Weights of a small mixture-of-experts language model, trained from scratch on English Wikipedia.
Size: 8 layers, width 128, 16.6M parameters.
Experts: 32 tanh GELU neurons an expert, a sigmoid router.
Below are experts of layer 2 (counted from 0) of a mixture-of-experts language model. Rows are named router (the router's row for the expert) and show model dimensions 0-127. Each number is 128 + 24 x the weight over its row's rms, rounded and kept within 0 to 255. Numbers have three digits each.
After each expert's rows: a language model's description of what the expert responds to. This comes from a sample of Wikipedia text that the model never trained on.

# expert 52
router:066100109142116162112135105086125122134099138140116124126135122119120159102112132141134076110117148123141146156096124109126150129106109129103075099108085131102117141105163159146159114098113186151148133093137140108075119161184121122135119110145118112113080122183115148148123152140193167156127106124096119183118142101126125138127102134132131117116145159148095121116146150148158111118137
What it handles: Numbers and quantifiers. Counting words and quantifiers before nouns, such as two, three, four, several, many, other, New, plus adverb ending ly.

# expert 53
router:101116088100120152122105079092127125149173122132179128111088108100136136144144100109160135105133127127087124126156124135110126120141118149141104105118088154086147102090119127132138119115127179112121100097160114138129144132124132152133116107129140120058098106152112116122080153136147103152128128136083070151132118108131109152107098131113093126166163138156125093162146177147112113178121
What it handles: Lowercase word onsets. The first one or two letters of lowercase words after an article or conjunction, such as f in fashion, fl, tr, sp.

# expert 7
router:119124127115128146141104089071114151146149135126114150119125154102114167153150110120131061121138147121145155148125110129092119095107129118125106089136083095107147127096166123128130112099138142139138097097124160090130126161149103154119148111115114106104131160147105117112087145105152139142152117182124059164085111107130124155111090115148136138155186136169122109142139137174121093121113
What it handles: Table numbers, folk. Numbers and short cells in tables and coordinates, such as seconds in 60°29′15″, precipitation values, Top 10, and the word-piece folk.

# expert 59
router:097097115112132114130141114131152130138114131116155118084124111136137183138144113098158113149134142130130131114145109151127134148107123154128111122091082146093133156075182126095093150112155173105140146093170124111148105146134119124104119148130113122105114172192109131121094138146183159141147111156085076140165121137118150092082112127143104128173171147113123113142170129119125131119115
What it handles: Table and list separators. Pipe separators in tables, colons and semicolons in lists and titles, and adverbs like still, now, already.

# expert 40
router:088147117152152129139098086124151163162125156195147143120112126124129145157131104142110111150116179110135161127120104125130141153113137118120086118104097117098126127089175140144142124099120140094151085099146140105118084115133094134123144127099153082130091118164106122109112115110146142171141159182130090120106160106083103137161112129124117128145175118158107096084119152132106113134122
What it handles: Digits and foreign syllables. Number pieces in dates, percentages and measurements, such as 20, 15, 46, and letter pieces like i in French, Spanish or Hebrew-derived names.

# expert 48
router:096155144103152111124147102116111146134120139159152133115126145130145183119112106161172093109146159086085145111125089153141141172087096117112122150126125121074126149072143122116160114131127146135095112094148126103139097153163126123113102123106131083103117132155099113111138158120178164149148133123132101152100142136099100105109114143125084152137175111136125097138182141120135096102132
What it handles: Years and naming verbs. Century prefixes of years like 19, 20, 18 in dates and tables, and participles such as called, known, used, said.

# expert 17
router:088125101081140139149142120097134148164138133158149132075102132129132152151115117163138102132120173098129168094137108127116158121126123102139110100085082119105152120136168155152108127107133170128146102072106131125142100147132114143136100113151109115081093110184119139156122139128172131125125118135109116158087134124145137108099120110113130148148159142159104084126148126136127068169088
What it handles: Name endings, year digits. Final syllables of foreign names and the last two digits of years or numbers, such as Labaien, Malabar, 1878, 2011.

# expert 54
router:077155106113145104109132125093148115131151106156144151087106147136092178110153129129146136105150153123129127125111111153122141160110145169109129103095102145086130140067145148111121142094173162139108151096170124104134107138146130140143106161118142109045139122145106124122096145153145117146135117123083109169149139096146159102109094106115126168140164143139126111108157143148108108147103
What it handles: Table pipes and service. Pipe separators between table cells and list dashes, plus serve/served/serving in office-holding text and wid- words.

# expert 2
router:101148120112120129136125105088129136099079131181123108120126154101125143140175113154146078142120124121127128116163139121120139114143112123139072089114115106094152119098184172146151101072156163161128120111134147132135100166189110151147129101132125093075105116155133146122084135126155143148117123129127096154125167108130140135133105112110114174167157160133113117114155156132132107109140
What it handles: Nationality and place names. Nationality adjectives and endings like -ian, -ine, plus country, state and organisation name words: American, United, Bolivian, Pennsylvania.

# expert 19
router:093146135137122128137139095092116124099120139147151130103109137129102166104108142128126129134140156109130126076174132109133136133154119125140069145121074110074115124102148157169153129069182155112114120102162125099149131160150081106108142103075156109100128138157144118127110145112168145176120111140094116133104122110108103107160101125122096157136173148108161109129161130124131135120105
What it handles: Latin taxon endings. Latin-style endings of taxon and place names in species lists, such as -ia, -ica, -idae, -ata, plus colons after list labels.

# expert 28
router:098115118134127083142161134117150112142114120172127115088088097121152142142136125127132068148117158147141132146126130135119146122114139123113147152079078138095145136089123160147139139098155156132170160100121128076108121144182096172110131133095135121095095145163092137125111110123150141169113157132063078142138146122090114130125103114109115149145141142151149096145124168133145142138095
What it handles: Table cell separators. Pipe separators between table cells, usually after numbers or scores, plus semicolons, brackets, sentence-initial According, and the syllable Dai in Japanese names.

# expert 8
router:070139096123149148149113123114102134141151112153127120102107123106111121136150110144123105130100166133147130133157112093116128129121155164123087102095064143075126121101147124132136097139164178102122124119127116108100124132123101161137111154131112110098097135184124085107160130113192128144177161128141106179121124119124145113129118086143105149115201148150136098152126136122123129152119
What it handles: Mid-word syllables in names. Word-internal pieces like el, il, ir, er, i inside foreign names and words, e.g. diesel, sequel, Rigelj, Uvini; also over.

# expert 24
router:089136112100146150136124136092137149163095114133123155120111129150109147139140126151148116119120130118130113094140116117136175113108113102115116138108106128077117125086180160138157113101163152143126107093171105111134118128131100134107095126126125105120107151151101090152097133121145126156123145149128115175110138111131097135097057155099115155146185131161101065190145139151135102146145
What it handles: Digits in numbers. Digit tokens continuing numbers in tables, coordinates, addresses and dates, such as 200, 481, 12,858, 37.76.

# expert 22
router:040119112106139105142112126098145162119130127153131121130095142084112141174136138133119111115157142122107139138093148145101112141103101175098097153108078112109132162094165134164124117111156131101103144130120142124140123148130149159141151149137127099100141136187144110116122158113129129174118151147106069140147133103110082121113061121133129153156155130142135129181136155134128120121132
What it handles: Copulas and auxiliaries. Forms of be and auxiliaries right after a subject pronoun or noun, such as was, is, were, are, can, been.

# expert 62
router:071109093132132129153131122083126149084097122137125097123090118123151181154122139136124092090111122105109114125158108109118129131108138130148092107133093113113142145097193098138131126110128168130129108097157165115132121126209136161120147110125144102110093163166141142139093136127146140154125135096121069156142146119122154107150117138100121145187158139148121083110138117127131122113127
What it handles: Place and institution names. Words in multiword proper names of places and institutions, after New, the, of: York, City, West, National, University, League, Jersey.

# expert 12
router:078132115121100128129132106141138106140142115124110133141123116093140154143116099152173095161125141117129143132107133136137113124109130141119099120095134171109117163093121134132132125089171163105151124086128142095148111154154129135097128114100124127076078165207091165167101166164190132146136098132122095137106139107117129115107080131143131147135161139131090133145119160125162120160132
What it handles: Adverbs and quantifiers. Suffix ly after adjective stems (Generally, federally) and degree or quantity words after articles: more, same, well, some, no.

# expert 42
router:091106133130111107136121156129127145128097144145144100151088139094106148158133116127120102147129141124095143132100151119099074129126138126132108142068076110079094138090140145135135153094150163097117120108136139102162125125140162147151148137135132089093104136166144107140108138112133102173157131139106079130129160099096102117168089148089110138171168129143119125154178150120112093146128
What it handles: Copula and auxiliaries. Forms of be and auxiliary verbs after a subject: was, is, were, been, being, has, would, can.

# expert 20
router:038110125115107132139125109073116146122130121153109113095140131107104142154127135104147102117126149085091112133168156129119126138138149121094088163126099132089106129086139171131111144099148163132111124085137117112183108140168098155122131071136109086101111124126112121142123115147164153146131107150104121155130144099121161110116089109139139148156145165103131079127105142118128115113119
What it handles: Plural suffixes and listing words. Plural and adjective suffixes ending words (-ists, -ents, -ies, -ical, -ines) and listing words such as including, many, several, also.